python train.py --num_hidden_layers=13 --hidden_size=640 --n_experts=64 --experts_per_token=6 --d_expert=64 --d_shared_expert=256 --hidden_act="gelu" --moe_layers=[0, 1, 2, 3, 4, 5, 6, 7, 8, 9, 10, 11, 12] --n_empty_slots=32 --router_score="sigmoid" --normalize_top_k=true --routed_scale=1.0 --balance_loss=0.00229 --balance_bias=true --router_logit_norm=1.5 --router_bias=true --init_std_router=0.0198 --lr_router=0.0002 --vocab_size=8192 --norm="rmsnorm" --norm_eps=1e-06 --tie_word_embeddings=false --optimizer="soap_variant" --learning_rate=0.0021 --beta1=0.95 --beta2=0.99 --batch_tokens=[65536, 131072] --max_seq_len=512 --train_tokens=696300000 --max_steps=7162 --dataset="wikipedia_en"
Below are experts of layer 7 (counted from 0) of a mixture-of-experts language model. Rows are named router (the router's row for the expert), up (a neuron's input weights, with its number) and show model dimensions 0-127. Each number is 500 + 40 x the weight over its row's rms, rounded and kept within 0 to 999. Numbers have three digits each.
After each expert's rows: "mostly gets" lists some tokens that are sent to it at least half of the time. This comes from a sample of Wikipedia text that the model never trained on.

# expert 43
router:549484492462491503529398505528482533601498574577552506460537501462526538442530470588494500549501485480445497487484499448526546502546532437545461455527437469488574505521492546478509558521469512454494499534482545512485464479539557479551440499544471551470525523490512510499474485455457481489509510555517470510523555478485490470496488552511497525546540518523465503460472509537563501471551
up0:446486545525466480540434493494519515502441558524563492463507486472614472495497458526493545519488496475509541435473515491478504509560507481451477498476494498538565478513537537460444569510496495507474464527431554598493474495516555443496485502525551529490531505504522603517554571476520514540526473529464465445508502477450462504481489432462461465520516412526465570392481544513550529467534
up1:532497492471450475481483494496495525485587498484508499498483537493445509510494501518474510489504468564504482490498516504476492532529508457415484521494434466447541505550571524451482552483464518505465484548518479442526456552481580475515472480539479531553496506448468534515467524491458569424584400464517521514547513518464452509480518477461543505489530482496519520456474529555555493535510
up2:555496532544481514529495555514498544572557530524556479505488536491536508491492496466438478492445568495549536510466412507513489480593538467517483496483455492490485482473521527538469508522496485424551555486489462428493477476476477436477484540508497498551490498537498502508505480587503454539500493451500514522563521472506544444483580531459461509484483499476509509496459487525566509502540
up3:543474475485477551573443446464509503454512487503513488516544530494444480444495484500537569530478507471391501550437489493471545520494429566480540435527520455487517567476602459523445520546502477511469437511504546493506428460515552498456422457604428512509497541495557461472487504475533505459497532417532493503503535549489500484501544540512582465522479487460438565433467429552479483491469
up4:452536525488497559416504546501487568522479458527537490462503536433563498433466512532509506550478428562497480452416518513535474460512543444482433571518452478530489565479522496515546442457519483488528486535492591459419493535534525534481502453574543473520454604547515462514572522513598484486480553507415492458499424400530454460489460473493515517458483558502540517543466430489501539507571
up5:496454500458538520472500544461511554504385485492466486496598469505519450470561406611445494548502515513479525523505503527477490446520459512507507454541503483477591479461536514508465533521533497482417485505517586506516585554518517545600523499425470538459599471477458555502495464403547512521538545545521510601459547490511495473520509492511525478460489493454456551455496542498455494441524
up6:477473496484511504507462524506533512509522552492508433402538521493515531497598507464510427550479490535452411489472505553503640486540462553421560509486493483522454519557491560489476473515481488473489498526520466541517473545529490533543532454500514477531537489521540469470533469521564503536554466508436486535506588474431513523570487550556489560460527445527475525418450479530530385480491
up7:574542474485477500467468533461495482482512448552539488554475501565463419484462497460443556604464564514466552465403490565527530485493519511476504553546465483512528542416527485462502570483486466539444462507447484512473516485472521449454481528509557544484470596553486453556505392485594440502473483520519588451452529518517547437564571488562485500484488503487519514504558417489429476549515
up8:526553508431517517467405484511500531537523527498518530499519564513461492443481515547449571627507550525470439460493475453487530413488508446530496431536547552482542508432518527487539527524460470477417452518495516436627509516485557515502468512493388451487483527429469480420428494561422504504530484463493486535502523467429487475488523532538560549497480496479509512559501509501545457445545
up9:528550495481533483433482463563489525487543519453565479467488515468486532475495467521521526539505547504522550551550505458522504508596515479457537550509421522488517554470428442574524467474448465519489508507519577546482483556465510499400502449493424532533499570452501502487499521529521555454492505549561465539526589498515498404467484550527501529521544490481524470538499522488549463497592
up10:487548519462466496523498455489439557493505523497489475454569505426533477485548499576552470520490460520492508540542458496495559475500510554515502438530479502408647550485551546486513564547475508505524463554493488534492457498545534445496475503530522568540485535521521525512526503437473488452446531547445472533510512557464583465522474441547446541480513385437484507544514527535528532451550
up11:476486445553479519531459518502466468505514571521449487506421535547518495507484544485505446437508469512541521533496440447542490497480528425520458547503452490504515545474546509475497504508526530532503548544486540535553541449506522495506430453590472477517486470520472460489486518586450500531480528500505511638486539530502492527496521499507487461428482454572514464441496454476537453481532
mostly gets: "His", " married", " He", " attended", " studied", " worked"

# expert 12
router:527538517545468561461486519532470499537466437490555461477499529503487425507490494523471561556548443532497529494479493559478477475503442481485536566521498528445465560471468589527576483517527528538482456486520500487522501558470509524535544483530491493534615542483532567485464481511437523494562477451531473518547531498518567556486563481453546495522513473487489487431520542535417502510551
up0:432518591517522529477488485504499471512435534531452468526433547491453481487484514515519538550549481588518508514478456522428496578483522505485510525475511571547525436539439467472542477520496504467421494513514519494522430471536453442465504533489516523490460514437526472471505447533487456427464508522449502533510590529481483528519511474452496551480504449523489550605471475516448528512487
up1:530570467517413539523536565498536500482525478518552435455522474471487459524510534496482445492491475509468500504459460489514495561509490507506496548509488493515469524452490489537564498535534469546522467511588529406488449515501487512516496446502421479425545516435482446409461465521527485471490522509508403453548530514445551565507547429411535513469465467458450481519504437468476460519521
up2:606555486431532543526489529517423555450454501589558474479443484405511464518486593507502523481501423546467497477453462568482575453472514398573470437527469530493471487465475534480502559498515480518482519511555513512483506550492478491450509524547524514473538476467541429524475459564512446500467427566525410525499525592514583464409427500510544571518464423403551540457573521522467526482491
up3:562514517524512534526474557584486490513503535495512512384526453483575504453470527536517516456513488475524512528534497522514529465513502456538524468461533473502481546468525558573482486498454483467491512491524498479517522497548536490492486445482447488533496499514513440457557465547503460515568510496526473533547603540473469454465453521509572476488552432544522441447489548510432537484469
up4:515504559491527491517473506476556489547500485574516535511591417492465459480507517491519499507463490490543504437464474394492502504543574529501538507474474468500453456481375458484547461547484559508495549502465576526539496555542550547567519521470457509531535503526528498512485385475416500485519539492497534519496506503525496500497523512475479512485506486497541495487535480504486502535552
up5:514494461484482476550480411504468541550499450458528488571494463491364498520560482520506540517622512477476553551507505517466561472471517545485472489502521511462546513513509468456452436506483478559548522498574508516528540484488541518518490434518486483575495480480473476503513481486549485482487537490413506505581414526535553528509505525477484516538503468453453432403531489487506469479494
up6:516516521499538466481519422445523513516517596514526466514510471532532523507580536480457550488564464487458552536540525471522500545589540538431472524488501520487485512498464485474491461494513590536519552559568514410527529499449557566477520411473462538540531533549495506479420430524448549524506534500390491508537483517499493457522504500496495470486517467483477462478511565485432498420439
up7:408541460496442510495533449492452458498448577568531479458521439443498563487450477534508464531534454464572500482490480484481437491545480442553529453463475472492462530453460514507489548508525551477484467524475543510476569436469515472494521478532504451526530426544500448428564491426456509493557565517483524495476531503519457487563623495509517456509468442573448463572506471530471520532579
up8:391512538507514471538475462534453499530499491496598530475517448512504520486543511479514504410552423443503439481451557533555508487453472427495470451535551512449521525497476486558552482513538504603522518475420544520537539467515508494495580449511571481510519524484478491419555492494492483579532493492472484543554507524552553543496559453445485492443541473468457511497519551437427561565562
up9:511508492500503494572488472450496528477499491532579466478381544557431455537476587504539517589539477518531565524516512440541476520475457506480440458498509465516465483533528431562487560515536528508514456507502503469575446495474486562566480504578464521505532505491468569510487447540531546464531467541504537509533488572448529476445485512459419509475509499539513491455486511544449522629498
up10:509534537558451506524498551510523490527468468506490518505493627482423553504400578482546477488451443569475403517502435494437483557490516502484458486538526446522516530461488448540535441444444493509464408446466509523508530537470490530546522494488489502466490486513528473505492482507488539565478474453506490509462568551572536538559520481526461501463544537515469510593513546525455461441557
up11:495541530489491528465489475484532449490465520533512594498459504434505485542497542507469532501523478519538530473468425508544459476484424525541530492501538503475461516418561395504474465513492494515421457545528559422528484452497498474494520568545470593538533489551536495524486433496513544465521521468448501437546580501474529535502492457426523482551515476461478481425573513461518483497506
mostly gets: " had", " took", " began", " having", " played", " did"

# expert 31
router:471485485498429549483517395434584512557474449466484447512471501515433575510567505477500527535439531483504516526482539471458553552511483484537429548520580504537491494502534440492468525515448487497508461519525544459444485448470494528493485494447491440476514449486474543495553465481595517432511533489511552395540438497494524492488469456522491515553476518469552440572586462493455651425483
up0:556523549527464427516461524453569502489533501524516465465461584459491501508447509507546551555551560501409582462473495536533537505474467464510494501494518423518486546498520462545510510600567487514520523498560524516509466502537533504517495516467497489440539440518497514426529548567527465495519569509508484440523476488475485499640526382470465501512454490441457498459567510523475517466504
up1:488498505467571502481458480490446449493438567489451553536522570581503505531599597572451457467513468466491489544508509510530478502512519554539468506562472465520558485506495550498469467470535475491559506497499424525540474478481521506535535365525487460464589534472520525486489473485460525548539525579542539474460551465501434491450500507491490436514581442510626412470487516489592491495474
up2:530484533528511482423545476463492509538500489413469493517499464582539526485524521469480474476423483495464493443562487422397491518499419538506514543511539478508502576488540484509507427463528535535468426548596493582499505498490521502492527527413557456500520520518458467467530481434567511444433449490469455548552498516416515527555531449542510574461449514487536445540521532483495532534559
up3:567504460501470551439593484422500537551439450488437472401502525468483544501454537476473514495532492507532504505510499475490491515510518498493517514535411459507429441486567519447480484593516463573452586484474571470501515502502548570550524418537388520497494491519445488483528534533511488476439378473476538540546515505462506493439518494512531529533495397523484551503497472486477476426465
up4:445562527520442459501518523519473431561550548479491458522454468477488467483459541469550471456480486529532490451598411478548499513506545517536546515551491541448538528505453494500495520472489441486499517489606511464466538509423448462485523602470482435541524502503506528452505525603476493523377493464461501492543504441443466506467458517527495527485556436515442452593482570516490562464551
up5:530481477506569495480512505444540479459501553477437495570539545452449427463500485444447493547465553571429523458530516437578424508578527505536461540507528445493505481541580475555548505486549608478521496413522514501593505468580532567480533526493529512503486474451426464568540547553542529469536487471565511546531471543429547486547451483461508463519460477502558553470524551542481549457484
up6:556531501437470604525539490479497494481511514521485480483488413475523521479561491545410489473502481533470467444520478488553525566533457477460494475572574458561504517491473567484510429481484454499466527569582440496520490490446573509547450447445500468518510448504527569544495500479511510497474518492490574486520544533479557521510480473492503512521512463444514456445508501507487483518439
up7:508424473501466569502518540419541536472428501504528429491507486532460535535481497472468502519531549526414510511486533493517584525520501513525473432594550537491501498468495492504434489508487597513531425527537512542481537513487481548498537589532466533450506506516507558505560513505557514499404524461525510495517447417493602504500529490482477525511480495500499464468586476529495504498515
up8:462544510475476522507566467451493541513516497540471485477452544534500509504564495486509538528515441441457489503493473471584595522562525502492493468537446544546522538501562497448450510555527464534466531500408488474496506489532410524452477486444448543448560490532597505438548506530462494540565439500498490477448498512453508520533483500433470443492572481525526526422524465465533545502494
up9:492534408529486470503555500466458518533505473502606486507468540551481482492538499433511563511466452497544513463490549518398528454528521415528542540461498524486589512527499527527542593557559466504439504516523507478451498515549525435532589519485543414532558574481530496512443456476507502518525435513433553366507464518547508524519518488454501488425522484482484531461491512525501536572486
up10:495500565505509540546498474525504447453496475539462537488476456546563535490503547506578454510450508512521480468469549528506510573518428498473516568513443479462494474483536503510453517533584540471526504494586570461479508490455500510514573444497500494473510505535456494463544492492558488478518568509586493562529512538496464490479524515474476467551484467573495474451494534511477567509517
up11:486453465504514557539529432557497559552480496522513429466525492530523494557454488535475579537479492454491437478475469455430483409496491488519496504495640483433521444534521520548509556566473584496521436510532483432500450478511519546486593491483568486473490418514496452527519524525507538495543506495476497496537476531507476512518471542524517477449533452507518477455541417555466578473533
mostly gets: " al", " 0", " ", " o", " out", " i"

# expert 9
router:488491489523477549509541533507455490429523574485499481456472474549481420449557425507511517501412445538483449510496559508484460463446483515508496513502500480543533441573542515436538524559475467454548550522490487448517537520480438561545574576561593554537465474480491494493487507505577479517544508520566492546572438569411441536578483486533495419532490548520556520481492508564585480504494
up0:528463477537493524532495511421511487498467475418540509538573526518491454457481459533447485510529450623489463445511451480508541554524535576408450475499466500527451472460555485508519526539450416492543525482496544549459470484469446476540486490467528521413532511443611521516566468588490491560498511448546547533494455465456499487513534566562392442517509443523555526517498514481545471506516
up1:483534504509538537515554499490383487502477539514508545530510512489508490435595552477459439550514482533447420504458451508481464429498477474562495445518553494403518480502475512512526554506535491506501461503509501512492561580495534542563483505445506561492440477478542511464536506581471440569483560414524468571505520494454463512450462503537519564492479498575576420512446485486539536461550
up2:523534462570544472455490513534500530496547478530522483485540557562473489484525449504401518534607443540510481482584441480497533485430575444424490528497505555538608456521484526473501523487484500546490520436426488480468532541504465522503459546520517491535560517421537506416486441511468496480483432429557524522520533513378449524523538538523533568545466466539521531472467518454496477473542
up3:428497531495476544493556512512484515531466446526458465452487532426445498492520437549487533455458488507465502554497544444516476517462542576433504540451469491477555483490476526481420443562559447512445491486558485511502422510543531516515510569462522528457524475545516510481512546480494499492474535540436445476509530509498478446520477514553488587494469451473501501442510534462487506526537
up4:525490507507548565415508590535542542522517496461460474514539438515470482521410475483372568508488430515477508522514461524443526458507546377527504545469481488521498522524497494520528530528449470484472473518487536498520539516477557518590481534526521566465551449489406550488499501558506461557522441448516449514495492571487540506604562502535446475498546457462583558479441506572591533468516
up5:547551519458513465565536526421490492467530471521413544509555434459538535511445482475467526529425507518451558547502457469494539561490432453453487543451512516461539537531591448516514516490469476491511493521508561575482557497444465435432477542614508528516506416476375475519539507471576456475495524530535500408548435448493563504461484444531441520455561536513493540411562517512505459582503
up6:534582514440525529594552475505487546563489494444502538505468483506490540511498527455461548509473512527505506508613531503498490473570445434480533531475512475441540480471482559472454626509488525506607412512541513518507491499461479463559509546560548518493481536528472508523540482480572546491492555466534451548529511569494473529485489408620409498459523483492508485472452527523493509497483
up7:504487520487577429556499486491581483550511597484514535501586499413449470505519518555419567508437456472499519535491529439520461429486508485494533489505443506491527463520535418522519560570482515525450471547525477491509515522523522449486508476498514477538475434460419559478495492511544511549536447413531514593476506561440463528466510469504550461531588521451525514459492529537529451514529
up8:542521516493498510539437526508462449487501527500501482433461493422481516497398465507480441542485440520430486412487517539487447537587458489426536530527555557486443491544461482492481500477547505419564448533509560495509525505488529504528424431497538461513503524527505509541495531470494518500539476520487469452524539504473527526510465488561481467541537482479529466505446484524480472455539
up9:495439521507488482506545474516468502437455489501539416569466447489501409443552486444502520518480464522442538541485475482500471466509434548489494502494488495469450538523494570506479490566493481474405457492490516513491491420505533561461507498491513609473485476534495416521516486472577498461541422553469489423531513539483501508543453422492475572514581549514514476465499483515504542490501
up10:493581534532507528536521498456538540539511493456495575490499586445496520474466500413452484595455545498444458571439540492566470489494491513485540495490545500527502486555510488497451500485420501475586432463460482525485474516465454511501483479493495472487596557515457456465549455521534520576525442438493496561468467499527428443539509551551554521458542518496479510597512474475491497510487
up11:538558458489451525546468518484472515531506485522539487547500522517400404519462539501460562481551519508502517498502499453529483448545529530535472474491517512448494482453509525466487428512521570565467532494460539518525496481442476523436542573582543493492441542501505476454506581465466482521539500451403526560550567482538472537535522485515486551481489515542530421513504515489522494419510
mostly gets: "″", "\n", "\n   ", " Geo", " mon", " Korea"

# expert 22
router:507560519547524540402555548495510455495525499486545490548476540496483420515491478517485533516461467525509519453488433575515409557514468494517443533499537549505472544495506531500539520528549536512504479483486529504496523559498516478526616478473544438545560555500577539511468490452397498433445485427459496590523499490529593535469548425509512461472506465536488492458564479525459464575535
up0:427411515459540525454482588434443581485481505487515480540561513507494493500494586563517484455455477478467542536485544465513545476432511442538486441446510482592463540485470469494469518450491491498473515507529613461505502456469510524427538488545561449549501481482523463497500379486477506478492503496512497489517463593478520505529596462549443462494454480522544496515498488503530465544517
up1:506446448510545486465456500647541506439507531567435472476467493457464496505482516515505465450451457478519413477468519446508505484485509519484464540496511509451521525558534532413493449513528499542456491419520476525502482500442515478510574450408501447482487490523444500504516495534460538440520509455543469508577469460419537462477522499433508495539528483493423529590427473526482521486548
up2:485571549449480530489535461504514464466484520507554523438439552452546491503510550495483598488502488521513536451474508597542445531558466588478481478500450525510523476511521492422495577473457501458483469547514542551501509471455474491489427428507528513525488565527568503435512495484506460493505501445453508450464495495552503582544484465552536537524498514588537494524498502574466479551507
up3:511471508468535505456411538528511494515506455534519526474480421520488456456423439597501511510392516436537543442515474406539513482498466526455486570522544502544427495487499407443527472527469542473509583524573572488492448547490447469554502464495508510459507532501490514454499580477546529516488442494543464537535525511538520514491478473531446543484547504511524537490463502535447464480590
up4:524537473527504461538504566534511524483500474469549551482449533459460517484467522566396501465475487521516549484490476558457528496486512516518449510463503474448423548533487483494571513563549498544446482565500525526569502520526501497516515500500475489489554482471547486462463484490436467489464519487474448566541462453409545538467482531456444501457493471472499483456537413497445513533515
up5:481513558456508543495561543506462554435474466489483514449590508502489528493449483497476493436417473535531510552500463485528491476515493499525457455493496517499507585443481492468492475559569480505493436511524504530582491525523499479540540493584553468603573519531496581496482521481537533461455477471474620513534538464508471507524522540440503456477548495517466475476502471515478490508539
up6:495535520489601511470530506461513511583552512559485507510409503499451465487454516467514519542406457574469525539515506536487424532560505458531473428459447555468472556448484489574454500488517493529545469492432562508539505492476474490501504475503578474506522519465449556513497451525441515516450528450471518508513458507471532557505495461517489475482544375495460441502565512535487373498556
up7:532510536438552504463498580529464495538521445478504462494497495480503564495475522443444441464446544476523504512414544525521459445470469491513461556507500518411452534534482467506538492528508571531471471479557516504509436449549408481496513481477523508495562493534593477523518487475468538485508436446457536541550406480492554517463534500533455506499549531477523513493464523518531561494516
up8:509462528506463493495490515523556483518501507503531538471560548500576408464487472524501441552470505446605466510514493559506493478558550440492542512487492442557542544479409535498498567500535494550473408492484539498515599537533523503444545534496452516524569519451549557475472602507447445454500453495479493601515517523473505535508512497496496492489507468491576467584500509508544553415465
up9:482586503460515489542491498480520525520484487429496501494524488535480592494492524552534469556496503546506443505597497500448493463476520472508484522456467444501495551567513463477499537445516509532492476523530481510506506426502473487469449518518449437514570409500492474496500474512528449478488544568441509571509492486480540518469563531501476456439492511475492521608407526517497546452544
up10:529527519516471500440455467482538531544472411505518488582493496519495459526518543531552513570480508515547514520486435552415513552557498478488494557465571547458509474505526448444540486499517515548473544471497468494475523511517451509459554464433464531568556506497545465526493500465501410481454576486510480476506468460507459442466495480454523466530543491503517526471478420583555517535495
up11:533498580538530495485536498538539468534555432470558493552453572427513513541473520560588481533464494471503511456533527487624486524534493581501455444493453571537502500504484533531542526472488502423489553547570530492472488568485553447558506482520526505506506534494454498476495501435402487468485470505469521531515518556477472553512492532610487529490471500452594550475522483514591475570514
mostly gets: " making", " make", " gave", "rib", "ize", " prevent"

# expert 7
router:560478516518518524514509544542485487451489534539541495477469500588464516492500443504511439560483492566491495477509526496535543445510511565578481507497497494480493421520552503490498512526494387489524553486479420478542511469446508552550486575501502512497529498472539497498554528421540538464519487543487539517488504509474502480472502493462467483451537543553606599454535534534486495464426
up0:446470488424540520529514491503488538527461507535501478443572526459463425506497466500526508552541507502500537535469529419556479510472502528504483475482553517498481486496488445494503517541480471554420498502499552414485467472431472364458442448547486468531472466474493462508501450502529494500582449520523412600428590498533563460475521479504462547479460468466529478521581460563483492471439
up1:532480510505457603499569508548561469396484454471521506590489532480495538463464487524487437437503503455475484460472486563545459509549521442514503505508515471561474500504437477478494478511475486502471502527594511505451470526528505542558424431422442547511459548542508562475545479454518510491460482492401473490459516450504515462532548438490529538599545530519480562432472477487422450571528
up2:516507466501408492523492610490504571520486488466520493476510568535474504466536583509467452516452532540513542485515570523526459440530610504485499485470527487566510483518503467514516509474550481546511449496546516566475538530502494511532469556432530505460492433481540477512519545533553537490536449535404493519456510424444520459496594539476503550438503553435525563517469409434448477428512
up3:485498499562510567549484471542546485524413534504489468453521557470406561571512471454504440514505488470488534523472377556486501451590511449542530582515518503475478509407540489547490493497452497550444518399510525504502433520559519463553494520502455591476498551484448432486520475479576467503540486462594485523446500521532508519504527448477569459451466463478534515469478512498512492494466
up4:419504554468450523532533503484529486533515459547567462397527553471489480574489469516467557517469417466465543472494460515532567492491509485482469451479549522533483482489486462495534413491396562489497442489533452399493585573471510490487559550467567490471480499453498475500470537483504458437516527545416480455468476475533464483563448537534521524451492452488447517606565556461475466435556
up5:506462487545451533478443571513533486513454533512486447507453480499480499502547459489476468530499442548525505484541486525466440494586513514557508573500539479542562500468491478508490543601518496474506482520549442591516476480496536469476456442511489476521489553557520604430477484559491472534611513431530497534504508466518595511554458447479564485516506490565530529477564494420525532504491
up6:520515513418478496556499531532475491486489479563484444503481563569515523477480498520469479515501439524481568512512460530564479561571444442481479498502474446517487432468443538477459497504504485493495515554529557482453538508412519478462489471548532446563487492487439516502529454500585506560542512398479443529521513517433502484504506525503530536491467517577529516499517437522454484445511
up7:559501554490490570482555461445492463485486484585511513558514516473478487577549506473472469509481476473518464571554527467508471550546486524591507581469469539509539483505460533519515430441598508496510472460478441547596499461462528505493447581455554529557462532521535546546528444417509523542516584494492463495544472612512500525476495528496517529505498512563527445514472446549443463520598
up8:544462477508518547490488544520518426539488484569598444486509552481537531493416458451491538493479517507413499518485521425503516499528564501574494433435458507533485499488519476534522518447455471466465446557493469565514514504565494461506529497535518479474481527511458467560494462497498564506507459476528444494472501525542509512507500500472518497423452595530526497560561482489506506426522
up9:576504507523512526431531490478463511465503487475524463472501456494408468497472524512474551532505594570483546506565533442504591583455539428526496482494489459487555543438510517506485484561478519566551480487560516480545516431515453491541422454549462486457529481537507501516491496437580580539410501489460424529458583534460481463442503545560488519499510523501509558430579484522582450503490
up10:549516474509603522474519539460504432506416473441525491466471497479520507491497529481482393415556518507534548476538507478515459441496529469507453471444442525461514471436513514487505477578570480438519477475505512537459478497506508494574499501535515561512486488478497538504483518406507498489540552481526410480506484454464532526494582508499483491558475481473525554468525509490471510436540
up11:572519471543458517476497502480510595510497474525508535478486540535478519440496480486535521538511482535539523466533489552504543451509462473508475543527519533571502537531500532583477469471520494450548439525536557462496474523521462514455514451486477447411503510437452510417484522471485476510489548551560467523538490502553471509509509544549487512460580481477485573451507472485532494453565
mostly gets: " -", "|", " governor", "2011", "ability", " 1959"

# expert 50
router:548578483441514502540529595480496448485435532473514561479467514509478573499515466517535444491567466555539527504499527482471547514452558458510520488515481449410543542500550532468495511497467477477521511453486447468497474485464491439462517503471438497447560447554504563512492471539506502551520476457570463434478472523391525458513538450537511455531488512531507456528431456555547530555490
up0:579509494560486479538573526470540506496542456470456554490584443408491510458508475593500529494548552527536484518537423457485538465427525415455509501495506468503533435500515501535538528509535469494449536443568536456408494496561520546517503486485493487505537442542488509441505506490484505495448492491538482436465503492535492509536486548499481520466502532496472474536481544522564477557446
up1:533546499492544511490523554501471426492526422463511517388484551426457443546478531493474454514480492531568456531497532516440468483549494499445497562491499500471472506432474488455447500465518470461526486462634460514508568483478510511464533502457471504432505457484485477493511514594446599539532500417530491569483563523516528519475473553479497490439483487533487513461547510495487455517522
up2:443530469555458501563502531458475512564509469488501470508418508493510425504485510501413494508466450451546492413470522438409528455536492547511479507470528507467484498517523522562498558549484551547439502481474529529458512525532496436467513474431519513504485448587486514517581537534550475494498501537476469460526456484562482446496465504490537453543496517515535449566464528553521466492450
up3:449594484421591540499483564547498493507525530477460455512449514443418540477471615468531465557563550475481598485476532503484556509492563521510528584497516490461559498490509534493489491459464511557519469506477535465508439491583497473477473532464529461493529424534518528509510520521461524539474510485417534454519525514474595466485538506526510438474417430439442496463485436535510536565560
up4:568509469520485434535543557455491477435559419413501511507484537492513515562469455547529541553533470460485540490531522562453508482482555544497436408446519462524559477470510552498474492426591448494502467499533480504526429520440458473501540450485426504475523526508396516472495467504492460529482404511512536517536551457497566511519466462440482554500416498483535466543500487533492534519517
up5:546553439550550486547515487463458497467431504473551457490509486494515502477478432426511455478526524501451545502509510533545491536431517499509472521420512467461534481457563542516517590586499496510560549517438470487459511477475506476488507515472505517368502468459488489555475558551490469485498502459534487556443490475479438520458428480525433478530564496528433465516456507514513577421541
up6:517464569517487458484545574523514495490498549499567467480416524510496487574633536564462469500441480502411526494588477496496484435480529553510506477440521491512555426503498509505530418504469421561454555456441451531493555490484512528397523503470466520513519493546495547589474479512426554543477462481532455448504374453471444534547565576494539528488515549499486517536503502473426504449464
up7:463467506447519563481473480528444481472527565514583502474554435529536491533572534481522525469364533421504490590474547498437492469496521522513489465560528420505498433439459573567423479513453513454513556502516506562441530541468428510527455469494464461485460495574428421534440523536518430512472413467534515504429478504540495517500466529530508458426526551567538469547486492490479465507496
up8:465492582476461441461563490448514499527486499505515447464481613499480526537547462512436523518495466515465552436516479493446458596543490450555509477569440560486539506578502488473501491390506509556534500532547506483482520492548476497520471455575449497544555503510485543477452539509545534505500449428476481450513522515437450508495521543625553452483506519421541430582474520555481446488521
up9:498450488494570549514561499428519507487411508526511505468552501587521498561485466459472459555537412493493535439539497510457561506516439559540496469500506538472567510514467515499477445517523538525479528473514535514508478573472491553523486492471517557461484485504556519518529495498582553501505506510544511438526516518531479529470612497415496508517541493467531500488492492516537518582537
up10:456501485502467519448383510514505435510447545498506482538515500507473468485556527505496426477511423525467615498498520532503478554428490455479535562469481546511519513455485509581479623447445445490515502466440446437465424497481488488488486504506481497502481481506521578463537428464536384531493519452474481440526425562454517467570537484517495479478463443481506442504412494491493521460510
up11:527468459502499459530489467486502448524439518508502500466518574506453469482453544496466496471461527515490546510441540489475504531501463534546515549514420419519575487516443482528498468588584480565534532493491456515534482573525548462582480491539475477502506502509560473498481473441500505444449537513486473468502448487511483558467541481542469523488556475557508564465512531533548465479539
mostly gets: " American", " British", " English", " Indian", " world", " William"

# expert 30
router:461536523582410560507538518534468495447517549552524448521478461549445464512515450559536493495478496519530496403545536538467499445438543484490524452530480519579486467546527553457501479481538492478546486515449415470474481538494425600495530536484478555513477471442526516601551571526572539467555483463560478493570473403479444450576523513490501409499515573546570536487532484557530490450419
up0:513495466573464551467521487510458540514511518492536467448595475524460445489463529525440514569480577516437531531550484515462437461532528436509485453481535410558462442544570503483464455434421532530534447560539457517554492531501452470528497511489510499465480506506458440511574450468560531480521507484540511504501462517492572488488504557462517441486529552533430538501499453477552532507546
up1:457417507454486545484469531480498484494478503429528487557507483475493503497547558452495458519515479554542568500542468484482530479469508565532523534556549451517430482536562508465507435429624487493561458503519494470409533453416474530484529450472472455457547506480520578609559457482475503484529428506584525487502515429570459503471501501483576490503473520434517530457500463475530529509505
up2:506491563526489446498531502491492541507501472529528497522504547555573473490505485524503518497503448478498479542569457487518536531510528551494482503530513524554497426542526478546466464549541545472505456517493432492553583480522516501576592501538515510537413481477476520477532538415552506443520520526522487527505475428475480462484469508533479500498563444531545469604456552546558493511593
up3:485449470451403529522452431490494502522532520457558525547481540512535514454538515546484526531423488505432559512481445443481502525511521471512463512506499530536515523467534467513506478507519525466571556536504525488461436489538508493491489477537496474517477453500462522475556543470469586518467504478453484497502468528597530434480480558563624429481443545525411497478457480456511408521485
up4:459464533510496515496527535509467540466438456453460523451512471517445520461550465492474495456499487466480492453528449492536474515544503479449437545577534428506506472491527474525490495571508527491534527435551525472591402501504451555491565411498521494509551527562550483567549504511518449535537548526491503482435436451570479510562503533471459532493551475464531520502516495507523481508544
up5:533411504526486464565551444499613526493444520521538483520527533501405501545515538502479511432472423512489510526508476549602522473564441480526472422514522479510482461507459467470534493475488605471476527440513532529498426546515511500534509437523468509471469466478543458495463523546538449519566492477594396456566488526523473487542461489483487450409512531523470497462556511461541481364524
up6:548492535533541520489539460477488493542463538537458447487565465485469578576522434489527468525488474530444526532450503478590486570484481508435434542481541571505462503490550461428537485458579465543416546511518526436504442488464453560507483514431498494520488449528494587522462469579540534467491465470534519488548460539504575541466542474507488451545500444437454475522460547484551488516545
up7:431504526445524518472531590458559511470534494514521484522485498490437483535477535528455519507550491474462504486553493488492504416576539506421460494493490482483526541455539466468479530524537467529471529494509597492477523511512441461484510436503471492459460510530518547505516541502555535520575444471577505472530429495422528547467493498547457494510501404562425500521496558526479491446517
up8:467430553525533458500511522581508479496509582530509476456564526471543476500539454511517516539500458566493604465494494473518479484551495560523508543524435432477544524475519535439476471525444574437484512501492495524469430504582513516519538437521490534441470461473506516501564472563554502455466553449467464534579474485544442551562529510528570510520631485454493484508462519460484509502461
up9:481460525417481494460552431518545579500530452485427455561560484560552475507482521507523519466443539500499506517482550502499508569478484484494489565487597557617469492551484519538555561568477534524555499522518436559501386566517441416468539465576448529509492512504483492507499433473520547529579527553507503479494518479483500478439473541575492531387501509457483544533491511502519554461522
up10:496426537482573499544533482467479511498440490517460543507513505550529443390538520480522576502459532507429485507539518572452499446406396460496526499518510570446466494474556514477525483497565462476442513556508475522499549506541567503514538467510481522502464485455550554454591509506522508447556563531546527515474524523484473494542514604502411468553585572460477492490480518522450482443521
up11:517526529474408467565492512477417535477511477487497523522497495512508527540487520532518535465513391436412534483525473476510530517506487449456401623525515493534561552468545501453492564529589513439569485538544583499569470550521459410502578511499549469508489484567531524484528480523531512518526482473518460530586528546450499490504462607386506457527523442474441518420509548507497457555508
mostly gets: "\n", "\n ", " species", " ISBN", " Species", "\n   "